Weights of a small mixture-of-experts language model, trained from scratch on English Wikipedia.
Experts: 64 experts in each of 13 layers, 3 picks a token.
Below are experts of layer 9 (counted from 0) of a mixture-of-experts language model. Rows are named router (the router's row for the expert), down (a neuron's output weights, with its number) and show model dimensions 0-255. Each number is 200 + 30 x the weight over its row's rms, rounded and kept within 0 to 999.
After each expert's rows: a language model's description of what the expert responds to. This comes from a sample of Wikipedia text that the model never trained on.

# expert 59
router,115,196,220,238,190,158,184,183,190,184,165,245,228,172,162,214,221,213,166,203,188,183,215,131,223,233,219,227,248,177,165,198,186,218,219,261,197,236,225,196,215,230,178,203,232,207,209,272,167,204,195,183,255,255,224,192,253,259,185,243,191,174,233,222,210,199,217,229,257,120,191,203,252,209,211,226,216,166,210,228,179,249,186,233,177,175,210,180,262,189,146,218,179,211,189,224,165,185,169,173,254,214,221,200,246,224,178,139,252,156,243,197,215,220,240,155,141,165,202,166,168,235,214,205,180,254,196,205,195,214,220,239,203,202,133,230,219,165,247,240,204,208,190,233,211,201,170,205,207,238,237,203,203,162,151,173,197,229,223,186,196,222,205,151,136,170,216,231,196,211,190,182,214,175,199,217,172,217,223,218,169,232,211,235,243,240,189,175,152,208,195,149,144,170,148,218,201,162,199,191,198,227,197,221,216,156,162,197,203,182,163,171,208,221,249,212,210,201,174,178,156,199,202,255,188,203,173,234,187,173,183,138,154,221,183,194,181,212,161,203,140,196,192,203,200,170,218,169,203,171,214,200,199,214,188,258
down0,186,216,126,175,193,226,171,202,215,221,238,194,192,182,224,194,205,234,206,163,156,238,235,194,185,206,240,230,223,221,193,189,268,229,171,142,181,237,250,216,182,190,209,141,252,188,204,141,173,232,176,246,174,166,154,155,231,173,233,177,194,204,175,187,207,183,155,243,212,222,217,170,194,167,209,178,204,207,213,240,284,221,209,240,197,219,236,213,146,226,202,194,215,187,193,197,171,192,201,191,188,179,160,180,203,172,151,220,206,189,220,231,232,186,220,187,247,213,142,176,215,172,151,232,211,211,208,232,191,173,175,267,245,238,173,176,232,135,206,196,208,133,212,178,198,162,237,221,201,202,264,179,237,253,223,208,165,220,238,206,213,193,188,211,272,129,222,216,276,156,224,197,176,158,200,227,227,172,200,206,230,222,204,204,173,175,184,149,182,257,199,210,179,260,190,204,228,225,167,230,207,200,189,169,225,168,191,204,181,237,222,234,190,186,185,157,261,141,199,228,167,201,194,235,161,207,235,241,249,147,228,205,180,173,215,173,198,232,165,197,165,201,194,172,195,205,150,186,182,196,190,167,206,170,153,216
down1,179,216,207,153,189,228,191,160,212,184,258,203,219,195,176,251,204,149,189,167,236,193,229,230,213,195,213,209,186,168,199,212,183,170,204,184,217,219,191,204,207,240,214,249,200,132,203,181,176,200,260,173,199,160,214,213,240,182,208,201,172,186,162,239,256,194,196,171,203,268,210,195,183,179,216,219,186,171,249,144,234,193,203,150,216,192,191,199,145,163,210,187,194,202,211,220,179,192,203,183,210,215,187,182,171,166,199,232,178,187,210,158,169,222,221,170,223,206,126,220,235,211,165,218,193,253,246,165,179,226,201,201,236,209,225,213,250,196,239,222,147,231,157,252,248,199,215,251,188,170,191,200,156,190,204,200,141,159,192,238,148,185,195,137,176,263,188,204,164,179,201,211,168,246,188,241,221,223,123,269,207,237,221,278,232,189,170,201,252,232,203,142,163,175,201,201,182,186,192,144,176,233,220,175,164,192,198,156,195,163,177,253,181,231,157,180,213,147,210,209,151,177,205,257,196,190,205,196,227,214,226,284,210,188,144,149,206,175,215,203,213,209,232,246,190,240,211,238,243,215,213,198,185,191,207,212
What it handles: Ordinal pieces th, st, nd, rd and words third, second, next, plus inner name syllables like Chestnut, Geelong.

# expert 56
router,223,174,158,241,169,149,199,220,208,255,197,228,224,215,194,195,221,211,210,238,204,216,201,141,181,201,202,197,188,121,184,222,194,193,204,201,212,228,263,207,175,196,151,139,223,244,140,201,210,179,224,209,257,253,192,227,237,220,183,210,175,202,242,200,210,153,205,200,227,137,151,209,283,152,161,150,208,246,170,188,197,238,187,228,220,207,236,186,240,193,176,211,192,179,228,241,195,195,147,223,266,216,267,228,216,191,150,182,156,189,214,234,214,192,190,166,175,209,223,180,173,236,206,204,178,195,193,185,170,149,160,217,223,190,203,185,234,167,200,216,187,180,176,181,213,170,185,214,255,253,225,250,199,184,214,198,212,180,249,186,198,225,183,199,158,213,215,233,254,201,165,184,133,235,197,179,183,219,205,151,165,220,204,201,193,213,173,208,195,189,173,204,169,196,221,184,218,229,274,226,212,211,186,189,259,241,221,145,175,229,192,160,207,229,228,199,169,180,186,216,163,180,216,216,219,193,214,209,196,216,179,76,220,237,205,161,198,267,190,218,150,208,227,207,232,166,166,235,240,171,205,223,194,228,156,189
down2,225,208,227,166,208,191,162,237,222,204,192,192,177,160,176,195,154,215,242,221,186,232,220,161,211,243,176,258,241,222,206,254,211,146,268,179,180,209,204,211,241,263,245,108,182,248,180,178,201,195,211,181,227,167,171,212,186,284,189,202,203,203,190,210,210,211,188,211,208,153,180,234,170,214,193,219,152,179,216,242,173,261,238,194,190,241,175,204,213,178,239,167,201,203,212,121,214,227,210,187,224,195,199,194,201,190,217,253,158,192,153,188,192,204,209,185,230,263,213,160,165,213,215,152,151,266,195,196,204,228,183,220,206,200,247,207,184,194,180,175,154,225,239,176,205,249,139,194,151,193,222,167,255,233,169,167,210,147,162,219,255,161,183,223,157,201,167,200,214,181,167,166,244,197,193,227,195,187,213,174,164,229,219,233,219,212,214,232,230,202,176,201,210,159,180,219,179,172,234,157,241,178,185,207,158,161,176,200,197,192,182,200,200,134,192,189,183,193,245,164,211,232,191,182,227,236,182,221,208,195,123,167,221,239,199,202,167,203,195,241,176,202,194,137,154,185,181,219,223,235,202,223,247,146,247,212
down3,233,225,203,227,216,183,223,206,183,207,177,190,179,235,125,207,114,191,237,213,248,235,257,152,223,190,218,160,208,205,214,150,202,202,199,170,198,227,212,212,182,215,243,252,157,229,228,237,188,204,195,234,195,186,142,237,264,208,203,164,190,168,201,246,178,175,203,232,155,210,216,177,210,194,217,185,170,240,237,156,208,176,187,185,209,205,182,231,227,160,200,175,160,183,184,184,198,173,199,168,184,187,243,192,170,140,209,203,166,193,168,270,245,186,238,234,140,267,197,208,223,190,215,245,180,189,209,198,202,240,182,208,219,171,219,201,166,170,254,203,226,270,154,171,179,235,188,180,161,167,199,256,182,196,209,203,176,185,174,177,236,210,210,242,214,222,186,201,295,125,195,216,190,198,193,195,165,204,276,211,181,178,211,175,202,224,166,236,218,224,207,222,175,204,272,155,181,217,196,221,194,185,191,177,188,225,156,135,252,224,212,199,196,276,187,177,190,211,248,221,193,220,163,191,236,217,202,144,229,185,166,219,154,211,157,199,215,167,207,211,208,185,210,230,152,195,208,190,187,171,201,120,185,187,224,218
What it handles: Stem pieces of technical or proper words, often in botany and chemistry, like pet-iole, H-ind-u, car-box-ylic, min-imal.

# expert 37
router,211,182,176,202,170,179,191,204,163,150,175,200,200,211,157,136,207,203,163,205,184,205,230,149,208,218,188,173,195,103,248,176,178,207,276,219,266,223,168,227,187,192,195,211,203,228,168,184,178,163,219,184,219,254,194,199,202,184,232,183,209,193,196,205,201,231,214,219,201,172,238,237,169,210,189,238,179,193,226,201,224,208,222,173,226,195,172,200,223,233,137,247,186,174,214,176,190,212,160,180,225,201,235,249,212,201,221,145,251,157,256,162,226,209,257,252,193,144,181,197,207,179,184,183,241,195,233,186,157,178,164,257,247,178,176,201,229,208,216,208,203,167,212,207,232,185,184,229,204,184,238,215,190,171,133,162,194,207,254,152,169,207,214,235,142,169,236,240,212,225,131,218,202,189,200,227,187,221,164,206,192,207,226,193,197,216,199,186,176,260,258,205,218,184,203,222,230,176,208,211,162,209,229,194,234,175,206,179,171,154,168,177,213,255,220,232,217,177,212,221,166,176,200,206,194,206,174,231,214,230,153,110,221,273,186,182,178,211,124,221,172,253,194,196,213,237,210,220,259,167,203,243,214,231,227,136
down0,194,248,219,175,186,206,211,194,178,189,220,248,217,198,243,167,215,214,130,188,196,217,208,191,194,216,212,242,235,222,269,212,220,205,181,216,250,230,163,247,213,239,175,149,205,206,184,212,179,220,157,202,163,97,171,203,174,184,250,177,183,230,186,233,239,246,238,252,209,177,207,175,230,219,209,199,179,241,223,207,153,161,179,202,219,172,137,221,191,247,202,199,138,246,224,172,210,217,192,194,215,222,182,176,222,192,198,167,196,175,204,212,251,279,193,243,176,154,197,250,188,197,167,190,172,142,231,156,186,129,156,214,187,158,226,134,211,217,209,184,265,186,203,241,186,217,204,197,190,207,173,201,239,192,198,176,230,218,201,203,184,186,194,215,212,247,211,238,220,220,166,205,180,167,260,181,270,209,164,192,228,229,179,170,237,208,155,146,216,184,177,265,187,224,227,201,181,234,170,188,211,227,226,160,143,199,225,214,205,169,186,222,196,209,213,220,162,182,241,207,187,176,159,190,232,241,214,201,228,223,163,206,131,185,170,159,200,204,133,193,222,170,209,179,257,213,230,170,160,178,175,189,177,194,183,243
down1,221,228,205,240,178,231,207,172,188,192,200,232,218,214,204,142,227,223,194,180,136,181,166,201,187,131,153,187,184,183,119,205,205,208,169,224,167,206,164,194,183,161,164,160,187,216,233,254,177,191,186,251,207,183,201,194,187,185,216,209,201,219,176,184,216,182,211,227,263,172,198,177,200,158,163,232,193,176,218,175,240,244,165,198,217,181,214,165,150,172,240,171,175,141,246,197,219,230,231,161,215,257,189,192,268,181,166,177,174,197,219,195,119,206,143,169,176,212,167,190,186,204,175,199,212,215,215,203,211,180,183,191,233,155,222,152,185,165,191,207,212,166,182,186,190,215,174,187,166,176,235,243,265,167,226,214,250,179,242,229,247,225,140,258,216,188,127,220,221,180,153,244,154,172,210,229,179,275,186,195,241,208,203,195,178,181,254,199,169,228,240,178,231,248,151,203,153,266,213,251,208,220,184,239,218,196,204,194,175,233,250,228,178,171,247,247,197,236,224,194,160,221,218,201,203,178,184,213,215,203,225,194,202,219,171,226,221,225,210,190,211,149,222,261,238,226,169,215,218,188,224,196,204,167,204,232
What it handles: Capital letters or short first pieces beginning foreign personal names and words, often Korean, Japanese or Spanish: K, J, Ja, Ma.

# expert 42
router,161,184,169,262,196,172,172,193,184,173,202,213,200,207,194,199,179,181,171,216,169,185,244,157,247,182,177,177,194,190,188,180,191,265,197,215,216,235,234,209,214,193,146,211,221,269,207,231,180,191,256,215,188,245,226,242,230,224,193,164,209,189,198,241,227,223,191,231,216,190,178,228,183,222,238,187,209,197,229,235,187,240,222,227,239,219,215,136,202,165,225,194,197,192,254,213,198,211,158,162,238,216,210,171,234,202,155,153,217,188,245,209,233,185,222,133,230,166,235,196,186,186,232,228,215,202,224,149,164,152,197,192,211,218,184,240,197,228,189,214,157,212,205,220,175,199,184,233,224,170,297,273,180,163,213,152,261,171,228,218,187,245,205,228,163,186,181,232,225,162,176,144,195,213,219,185,164,260,152,170,155,207,232,208,188,202,212,216,213,193,229,153,184,165,188,229,176,186,247,216,198,229,244,241,245,238,205,139,190,207,137,177,228,231,177,185,187,118,245,227,150,196,226,217,160,172,175,191,165,221,194,171,202,215,191,152,205,175,183,162,212,160,224,241,189,181,190,164,257,244,170,228,213,212,212,165
down2,185,174,160,181,171,179,137,221,255,184,181,227,192,198,270,129,184,208,178,182,231,181,217,181,279,173,194,191,238,161,184,209,262,209,190,226,191,201,199,266,155,212,198,189,138,198,153,259,225,213,204,172,179,201,185,256,141,188,144,202,218,251,121,197,192,216,140,255,240,187,224,190,185,160,183,158,204,187,220,161,222,208,197,208,225,222,174,220,186,159,227,234,198,166,226,199,244,203,217,233,172,202,180,160,190,218,207,220,221,185,172,153,228,199,172,193,176,192,137,194,175,199,183,193,214,153,221,233,195,184,190,192,208,230,241,163,201,169,229,217,152,223,220,176,211,222,182,199,217,232,283,244,201,179,206,223,202,226,207,252,209,212,165,217,244,170,199,221,173,170,221,212,135,242,246,237,238,210,205,167,230,220,150,212,183,190,175,214,170,169,221,158,212,236,226,274,207,192,216,181,151,175,236,202,192,220,224,194,238,176,191,159,246,208,187,237,248,166,216,218,231,161,266,187,176,211,234,168,199,214,182,171,188,124,208,222,225,199,203,211,181,225,239,170,175,183,198,173,201,234,198,184,178,175,195,218
down3,223,156,221,212,197,198,248,183,177,236,228,213,214,286,253,204,200,168,220,198,232,209,191,208,224,237,206,266,180,164,217,196,213,182,161,183,187,217,202,208,183,181,179,228,201,138,174,210,191,188,176,120,178,249,218,171,144,195,162,176,185,196,231,194,155,154,173,240,215,195,224,191,164,214,167,204,242,189,191,200,221,166,218,237,198,180,226,179,202,213,205,266,212,183,167,147,257,214,182,228,185,252,211,187,202,230,217,253,173,195,204,198,146,160,197,204,161,191,132,224,223,172,220,142,205,197,230,147,221,214,196,262,146,181,215,257,154,235,229,211,191,186,188,167,231,202,158,229,224,229,188,157,208,220,187,229,174,231,189,219,179,200,205,209,230,153,209,184,191,227,233,209,179,159,225,185,209,179,204,221,166,147,175,188,225,246,226,175,219,192,147,227,236,154,227,160,196,198,251,174,212,157,224,216,231,197,170,195,210,198,211,157,154,210,158,192,212,200,209,126,197,250,194,192,163,165,256,217,211,231,174,152,205,254,223,191,121,237,196,267,163,234,208,182,198,206,214,154,214,224,246,217,242,192,202,179
What it handles: Adjectives and adjective endings about government or scope, e.g. National, public, local, municipal, and suffixes like -ical, -ial.

# expert 36
router,186,180,202,260,213,222,192,206,212,230,135,179,214,203,132,160,209,224,200,213,209,219,227,189,236,151,176,200,207,139,206,162,158,217,198,252,260,260,198,218,160,186,164,218,238,248,226,234,189,186,229,201,204,218,236,193,199,207,161,181,238,160,249,200,219,202,198,200,204,209,213,266,203,186,225,214,166,177,214,220,218,268,206,244,206,184,188,166,214,176,156,206,226,184,276,200,190,203,100,182,211,230,225,202,259,198,183,190,196,164,221,248,197,198,253,216,168,139,204,198,160,200,190,167,217,223,191,181,191,185,182,215,271,178,189,213,235,190,193,171,173,160,227,168,194,224,198,232,194,211,272,221,184,178,213,144,264,163,186,215,198,213,207,239,140,198,187,242,221,228,139,177,204,207,179,209,212,206,175,199,197,163,236,216,216,219,160,257,232,213,218,168,169,184,218,190,226,158,244,168,182,248,175,180,224,185,178,139,205,179,216,167,200,224,216,223,242,218,182,181,122,206,197,215,185,205,215,192,176,189,204,114,218,232,180,190,241,232,126,172,141,224,213,224,171,201,186,173,225,163,207,218,216,200,194,192
down1,216,235,163,163,186,217,224,218,183,201,201,227,231,184,192,197,164,223,180,268,189,189,191,249,207,288,233,214,162,216,220,179,265,224,224,173,192,156,162,216,209,174,245,155,152,192,183,161,236,205,190,238,230,191,197,202,208,279,217,182,206,184,221,219,193,169,232,185,258,183,204,208,205,216,191,130,135,183,189,176,220,179,237,240,205,230,167,204,207,215,225,148,192,239,202,214,168,168,191,149,228,218,233,211,207,215,224,202,188,223,215,176,183,205,202,165,157,239,235,191,279,183,158,224,207,200,173,209,248,232,127,235,189,193,243,187,161,213,190,237,244,208,153,234,183,175,201,244,186,197,209,178,170,185,209,177,219,236,199,189,189,189,176,163,198,162,198,182,229,194,177,199,258,248,162,199,231,194,232,153,195,237,164,209,185,177,226,220,201,157,190,191,168,224,174,213,140,158,204,128,211,153,201,162,185,216,237,231,176,199,166,223,185,197,187,156,229,106,267,228,179,220,189,213,237,178,209,128,215,183,202,185,168,182,183,218,165,191,202,230,218,230,240,191,198,190,232,236,129,250,193,193,208,205,201,175
down2,183,227,222,200,233,239,174,176,220,227,204,147,188,226,204,212,195,246,229,211,226,237,161,225,170,184,217,251,156,228,209,167,190,232,200,174,200,182,206,161,213,212,205,180,200,189,183,178,172,223,185,239,185,154,152,155,207,175,181,151,206,193,214,176,222,240,213,141,162,228,210,196,211,201,222,177,229,176,169,224,208,202,229,196,216,202,235,236,212,150,210,199,179,208,211,268,169,210,166,188,144,192,199,196,241,190,205,180,212,154,179,187,179,241,215,199,204,177,203,163,169,201,200,220,130,230,182,210,228,186,243,183,182,208,206,222,173,158,202,171,180,187,166,167,200,223,201,217,210,218,179,173,205,222,237,209,219,249,166,259,188,156,164,193,251,191,92,179,187,203,244,178,180,245,231,302,149,159,155,183,207,246,217,170,236,206,187,197,223,220,159,200,271,193,172,172,222,224,174,249,218,230,196,192,189,189,127,203,226,224,192,177,206,187,199,204,222,211,234,228,213,216,207,158,243,215,168,200,248,176,184,316,191,204,212,207,165,212,186,240,187,159,155,238,186,237,236,158,179,211,137,173,139,229,218,212
What it handles: Single digits in the middle of years, counts and district numbers, e.g. "1921", "112th", "2017", often in species author citations.

# expert 17
router,238,196,205,195,196,216,212,183,220,200,143,219,215,207,153,163,201,165,199,201,182,176,220,139,202,204,178,149,223,120,157,198,158,194,237,158,269,247,244,233,184,217,203,264,196,217,165,186,193,186,187,213,210,222,203,216,234,283,205,219,226,187,176,248,193,226,177,215,224,197,209,251,173,187,209,197,187,234,201,234,238,268,213,150,213,185,181,160,227,149,211,206,150,191,174,227,155,171,183,160,170,148,210,175,195,193,186,154,219,233,227,240,231,240,222,188,176,217,140,209,162,240,239,240,228,199,229,169,216,216,166,183,213,215,207,253,216,215,197,235,195,192,173,284,170,189,182,237,230,195,260,238,170,181,178,185,214,185,241,192,209,203,150,219,157,202,225,248,220,221,177,202,145,176,148,179,215,219,200,206,203,176,205,221,199,219,159,249,226,205,217,116,204,206,164,183,215,170,218,200,147,206,222,202,218,185,243,195,186,195,161,190,209,250,274,183,206,173,225,190,148,236,223,274,245,187,193,213,189,203,178,141,168,216,172,182,226,204,179,190,206,253,198,251,171,208,218,214,215,199,218,196,186,236,174,167
down2,165,164,177,210,206,167,205,187,174,204,239,198,255,190,190,192,161,205,254,240,234,173,142,174,244,158,193,207,209,201,221,217,208,206,222,220,192,188,194,133,155,200,196,233,175,208,167,215,187,213,153,217,248,185,210,181,191,203,207,191,224,178,230,149,152,216,192,196,169,224,186,226,260,192,231,234,251,198,201,266,259,181,217,214,200,154,219,216,225,198,169,171,206,197,209,168,252,248,238,158,235,157,167,207,174,211,177,181,185,237,130,250,266,203,190,244,224,208,218,172,156,199,227,130,177,251,187,230,258,163,189,174,123,220,158,167,220,188,219,187,222,202,237,125,172,199,228,239,178,158,180,237,182,183,266,223,161,230,198,193,223,201,197,199,242,174,197,199,189,209,203,171,199,200,204,230,180,172,184,205,209,173,206,203,254,243,198,193,222,188,251,231,174,220,161,213,147,217,226,206,221,212,224,205,174,251,222,230,251,156,254,196,186,211,212,258,204,196,267,187,186,182,157,171,149,218,228,207,213,200,172,193,187,192,169,214,162,179,234,238,196,209,171,182,141,180,181,145,189,203,238,204,197,150,179,164
down3,185,176,167,208,185,208,173,256,215,207,248,195,214,152,213,182,142,183,197,200,275,211,188,144,206,175,201,198,177,208,251,166,234,175,107,145,215,154,174,225,215,229,201,167,142,169,222,209,203,137,200,247,190,182,191,209,204,214,211,188,199,182,241,206,159,210,194,251,182,172,113,192,181,202,192,233,196,159,187,236,241,178,201,141,187,197,238,239,160,216,188,189,171,168,237,155,195,222,208,209,253,214,180,228,176,207,166,195,191,223,183,259,201,197,202,210,233,164,234,206,216,165,159,220,174,234,187,251,202,224,174,201,213,187,205,169,195,172,182,229,206,168,210,230,185,213,237,207,212,184,198,189,195,263,228,181,149,175,190,198,212,179,241,143,192,220,206,204,218,204,235,225,188,203,171,208,184,199,158,204,253,191,194,192,219,195,239,209,209,209,174,235,238,202,178,177,218,216,227,268,198,177,200,223,224,188,223,191,264,211,253,194,199,251,160,226,211,232,220,194,131,224,170,215,152,208,234,254,193,220,205,210,250,124,239,169,171,153,202,156,164,279,204,225,126,204,228,222,265,177,205,203,190,213,205,162
What it handles: Subject pronouns he, she, He, She and surnames opening a sentence in biographies and sports careers, such as Taylor, Mitchell.

# expert 32
router,202,170,186,213,202,221,181,200,225,201,172,259,185,217,179,191,167,199,225,236,257,248,197,179,164,148,230,175,205,131,217,194,173,224,161,214,235,232,185,156,216,229,223,199,201,238,229,242,188,198,213,175,192,264,225,198,202,235,191,179,235,186,225,185,195,174,192,172,195,175,150,247,228,230,207,147,166,192,169,208,213,205,149,204,184,167,201,188,237,222,229,214,193,160,247,194,173,204,128,183,251,215,215,202,266,199,156,186,236,184,256,211,213,212,225,182,193,176,178,190,191,230,223,222,268,249,209,173,190,153,172,184,213,203,220,179,225,254,210,238,213,220,181,210,190,192,195,166,149,223,214,200,210,213,239,203,187,143,223,172,175,229,179,216,204,219,214,221,238,218,153,184,179,182,185,195,148,240,205,153,189,155,238,181,194,252,166,229,161,219,212,192,240,212,207,227,210,198,222,212,196,235,235,182,244,219,187,181,188,260,196,163,218,217,267,179,203,210,193,218,107,206,247,216,202,216,168,157,190,194,204,44,237,261,193,170,188,205,193,216,183,235,193,237,205,179,175,173,185,185,205,240,217,240,176,182
down3,217,210,202,163,185,185,215,168,197,171,177,195,198,195,227,252,271,210,201,188,171,199,200,237,186,169,248,207,162,164,194,151,197,273,190,186,174,161,137,189,256,210,261,181,175,277,171,215,178,202,186,162,219,215,188,196,237,219,183,179,213,216,154,194,180,153,191,224,200,261,224,216,242,221,212,158,186,212,183,241,183,134,208,179,187,165,228,213,184,234,244,182,199,205,189,160,229,197,207,191,224,237,180,232,216,238,163,240,203,136,237,228,214,178,198,132,236,190,220,220,208,214,203,213,231,204,249,254,202,182,232,187,193,169,174,195,208,235,238,257,153,247,164,197,173,197,140,216,180,200,209,180,235,176,244,138,200,243,171,211,190,203,206,186,184,186,193,185,203,229,183,257,169,217,179,256,208,200,189,233,190,224,205,220,228,215,185,198,226,234,237,252,230,169,139,182,196,175,171,209,197,185,233,144,178,158,136,200,238,171,270,216,187,171,184,163,211,193,219,180,189,249,193,218,151,164,189,154,196,206,216,155,192,149,222,172,225,156,174,162,171,160,181,214,237,208,176,226,249,154,182,186,241,204,177,243
down4,229,248,194,212,227,244,259,227,201,262,195,160,187,185,164,207,174,209,201,216,184,214,191,202,208,154,236,230,185,170,225,196,208,241,146,186,203,208,130,246,193,213,243,182,185,279,162,179,198,202,191,199,190,174,188,168,236,217,174,127,240,202,221,231,239,218,227,207,243,200,139,226,154,179,162,170,227,213,227,213,188,156,233,179,190,265,191,147,230,185,167,169,198,199,208,241,198,198,202,240,168,210,217,202,215,141,230,125,189,175,193,254,200,225,199,185,186,204,178,209,228,236,223,221,197,150,180,183,189,196,212,166,216,183,180,214,221,198,180,150,285,194,211,144,213,248,234,175,155,192,177,198,185,236,190,185,186,186,262,191,303,178,195,213,192,221,174,186,202,190,194,228,195,218,161,197,178,219,242,158,193,208,242,200,201,255,195,231,236,164,168,252,197,170,217,232,207,216,210,227,198,213,194,177,216,224,186,150,118,197,189,169,215,159,182,152,198,192,206,193,219,200,222,242,210,172,168,224,250,234,178,158,196,175,147,256,167,212,166,196,176,142,176,173,190,173,209,198,206,240,191,196,184,230,248,211
What it handles: Early syllables of foreign or uncommon names and words, like Dj-ib-outi, Z-ug-didi, Jean-Mar-c, and capitalized pieces such as Bar, Sch, Mor.

# expert 8
router,199,185,194,228,221,178,202,243,154,233,187,234,184,193,164,134,205,152,220,221,180,201,213,240,202,247,185,171,176,168,137,173,170,171,193,166,214,281,203,202,198,183,183,227,224,191,150,212,200,168,206,225,203,224,196,196,201,184,197,254,182,163,297,230,232,204,231,167,222,205,208,221,221,241,201,155,215,144,217,228,200,234,219,184,201,202,164,159,256,143,152,203,207,216,224,226,194,187,172,210,238,259,218,241,209,222,209,189,162,215,172,214,211,163,192,172,160,187,146,227,182,171,179,187,218,183,205,141,201,172,156,207,194,168,154,225,195,212,207,221,195,179,155,224,197,157,147,234,242,248,223,219,202,231,207,185,263,186,251,237,231,237,226,202,185,209,211,182,212,251,161,165,159,184,234,209,170,223,200,213,159,238,201,178,233,183,239,236,203,206,267,184,212,181,187,205,193,211,242,216,201,250,238,207,195,231,267,154,176,181,163,204,178,216,191,265,190,143,181,198,180,223,249,176,211,186,200,218,191,239,177,109,204,224,212,158,158,189,200,222,147,233,171,210,222,186,241,203,228,212,177,198,252,232,211,165
down2,231,213,236,159,207,158,228,251,192,199,171,172,230,135,219,181,239,162,223,220,194,162,199,190,194,244,190,208,227,250,187,205,255,207,197,246,198,190,239,181,223,221,229,201,193,238,179,240,205,248,178,138,217,187,200,204,208,197,169,216,147,218,161,203,184,222,156,190,176,182,200,184,227,199,199,236,132,205,174,135,169,184,160,141,189,209,174,158,202,157,244,182,238,224,180,222,209,237,243,215,180,200,210,193,186,257,285,177,166,140,203,192,148,202,247,164,196,200,189,197,195,237,209,199,240,259,225,210,187,197,155,202,226,259,160,240,200,195,185,197,223,202,195,219,217,190,172,162,185,145,181,192,163,210,248,214,207,184,266,219,203,182,200,144,175,183,157,193,179,219,205,145,217,152,243,181,219,211,215,206,248,214,220,236,191,197,169,200,198,251,206,174,154,185,142,194,198,187,235,215,198,204,196,204,242,204,190,203,180,256,167,231,210,190,212,219,211,209,143,118,230,151,172,192,149,159,195,188,258,174,180,193,174,213,220,251,167,211,195,243,240,266,181,208,137,195,208,208,237,211,219,207,227,211,184,242
down3,205,218,168,178,210,200,182,211,202,189,195,256,206,216,214,228,211,162,255,257,212,202,254,218,219,224,203,178,247,231,196,158,213,209,205,178,160,264,194,229,194,210,238,230,202,205,180,243,200,158,204,205,224,261,186,203,214,219,201,153,184,211,219,203,201,258,135,201,158,238,207,178,205,213,231,213,238,187,155,186,203,199,173,192,230,214,194,227,184,198,137,240,177,233,172,210,213,194,169,213,171,181,180,194,149,171,192,245,184,236,209,173,154,252,244,174,185,191,183,215,196,291,212,243,174,171,281,238,229,237,209,160,178,191,196,231,241,201,175,207,169,244,238,175,237,179,215,192,183,143,206,217,218,173,182,167,178,115,201,184,233,165,236,212,158,193,228,170,154,190,208,193,193,184,194,176,208,239,220,183,202,177,238,250,172,246,204,163,201,140,194,182,204,213,202,258,204,194,162,159,194,216,167,177,122,157,209,160,169,150,198,192,165,174,227,163,182,247,206,203,119,183,162,202,211,178,169,211,173,235,187,216,197,170,256,215,189,199,190,176,241,221,249,207,148,175,194,239,219,201,186,205,190,219,275,229
What it handles: Latinate word stems awaiting a suffix, like withdraw-al, Govern-ing, proceed-ings, con-form-ity, and also "See" and "also" in See also headings.

# expert 10
router,182,205,219,285,166,218,194,215,161,196,166,205,191,204,157,199,240,162,225,188,176,189,222,163,216,168,229,173,184,177,204,174,188,207,256,174,274,244,259,171,209,203,158,216,206,191,219,168,158,172,237,193,202,283,235,222,229,187,166,146,231,182,214,144,192,220,241,170,213,197,230,216,231,211,258,183,178,184,234,237,256,234,215,188,227,179,193,194,229,185,228,161,199,215,250,211,151,187,153,197,212,159,235,234,241,169,176,141,186,216,227,192,230,181,182,159,135,182,203,194,176,231,211,210,222,219,220,206,219,162,185,196,234,209,166,195,201,177,199,238,197,165,170,230,204,170,201,243,239,230,268,212,206,176,176,192,237,196,197,228,171,171,211,204,160,219,225,261,247,210,184,156,171,177,168,213,151,234,195,213,200,161,250,197,211,196,197,221,203,168,210,138,202,202,186,224,186,181,242,190,183,257,177,214,247,232,194,154,176,203,198,200,210,245,191,237,239,162,180,206,178,189,202,253,202,152,232,210,187,173,185,153,222,294,163,189,260,174,174,170,179,238,181,256,203,223,188,230,258,202,206,217,170,195,159,214
down0,215,198,273,168,218,209,222,191,217,210,248,252,185,196,248,213,232,236,181,202,181,186,180,194,192,184,286,223,162,229,215,189,230,223,204,241,114,218,185,192,186,193,187,195,192,178,201,109,185,183,194,213,206,253,192,134,224,209,150,215,219,215,193,200,248,225,248,184,178,210,202,230,190,223,184,165,187,183,216,239,211,135,238,191,142,178,186,236,216,246,276,220,192,247,213,174,204,177,169,243,150,187,200,211,182,232,168,223,157,207,156,211,208,198,221,191,200,193,188,169,227,150,179,190,214,184,221,154,198,216,136,201,194,164,170,224,217,183,176,202,179,193,187,197,191,153,225,129,185,190,157,223,220,229,186,224,188,224,223,254,132,246,162,201,224,182,180,212,198,218,222,164,143,151,181,176,219,186,254,202,200,156,197,199,201,183,248,207,204,198,153,235,178,276,161,186,180,235,144,241,179,188,181,210,219,107,200,200,234,233,168,203,208,192,208,188,184,194,244,228,182,178,231,242,227,173,192,197,192,181,221,242,191,245,191,194,161,191,239,235,167,247,206,225,239,203,167,187,209,186,190,208,233,166,208,238
down1,137,230,174,221,211,164,224,226,209,199,212,182,198,159,169,148,145,235,217,168,197,203,212,209,198,199,248,206,211,185,247,269,200,190,187,212,168,166,209,196,154,258,222,150,178,211,218,229,233,185,183,177,184,231,198,168,236,184,268,216,177,179,242,171,189,174,186,222,227,233,198,196,215,224,170,159,186,164,245,222,172,220,223,156,176,194,211,199,210,203,213,176,172,204,218,211,198,130,201,191,254,266,189,209,230,218,175,216,190,214,213,242,229,245,209,220,190,189,175,231,155,127,218,167,200,171,204,226,147,169,220,157,174,115,203,201,225,222,219,175,211,200,241,130,188,215,172,227,213,175,201,190,173,241,203,172,177,259,191,253,183,145,166,206,155,222,235,179,213,169,196,159,228,235,166,184,160,147,196,202,169,220,217,213,169,171,216,236,188,226,218,222,235,239,216,204,248,205,239,167,201,204,205,170,169,200,219,181,126,231,236,170,223,185,198,210,211,210,178,238,187,177,220,223,224,229,183,242,174,137,240,196,236,205,224,173,179,221,183,160,190,179,221,226,250,251,203,104,234,181,218,246,198,244,182,225
What it handles: First pieces of split words and names, such as s in sick or siblings, car in caravels, and parts like att, ash, art.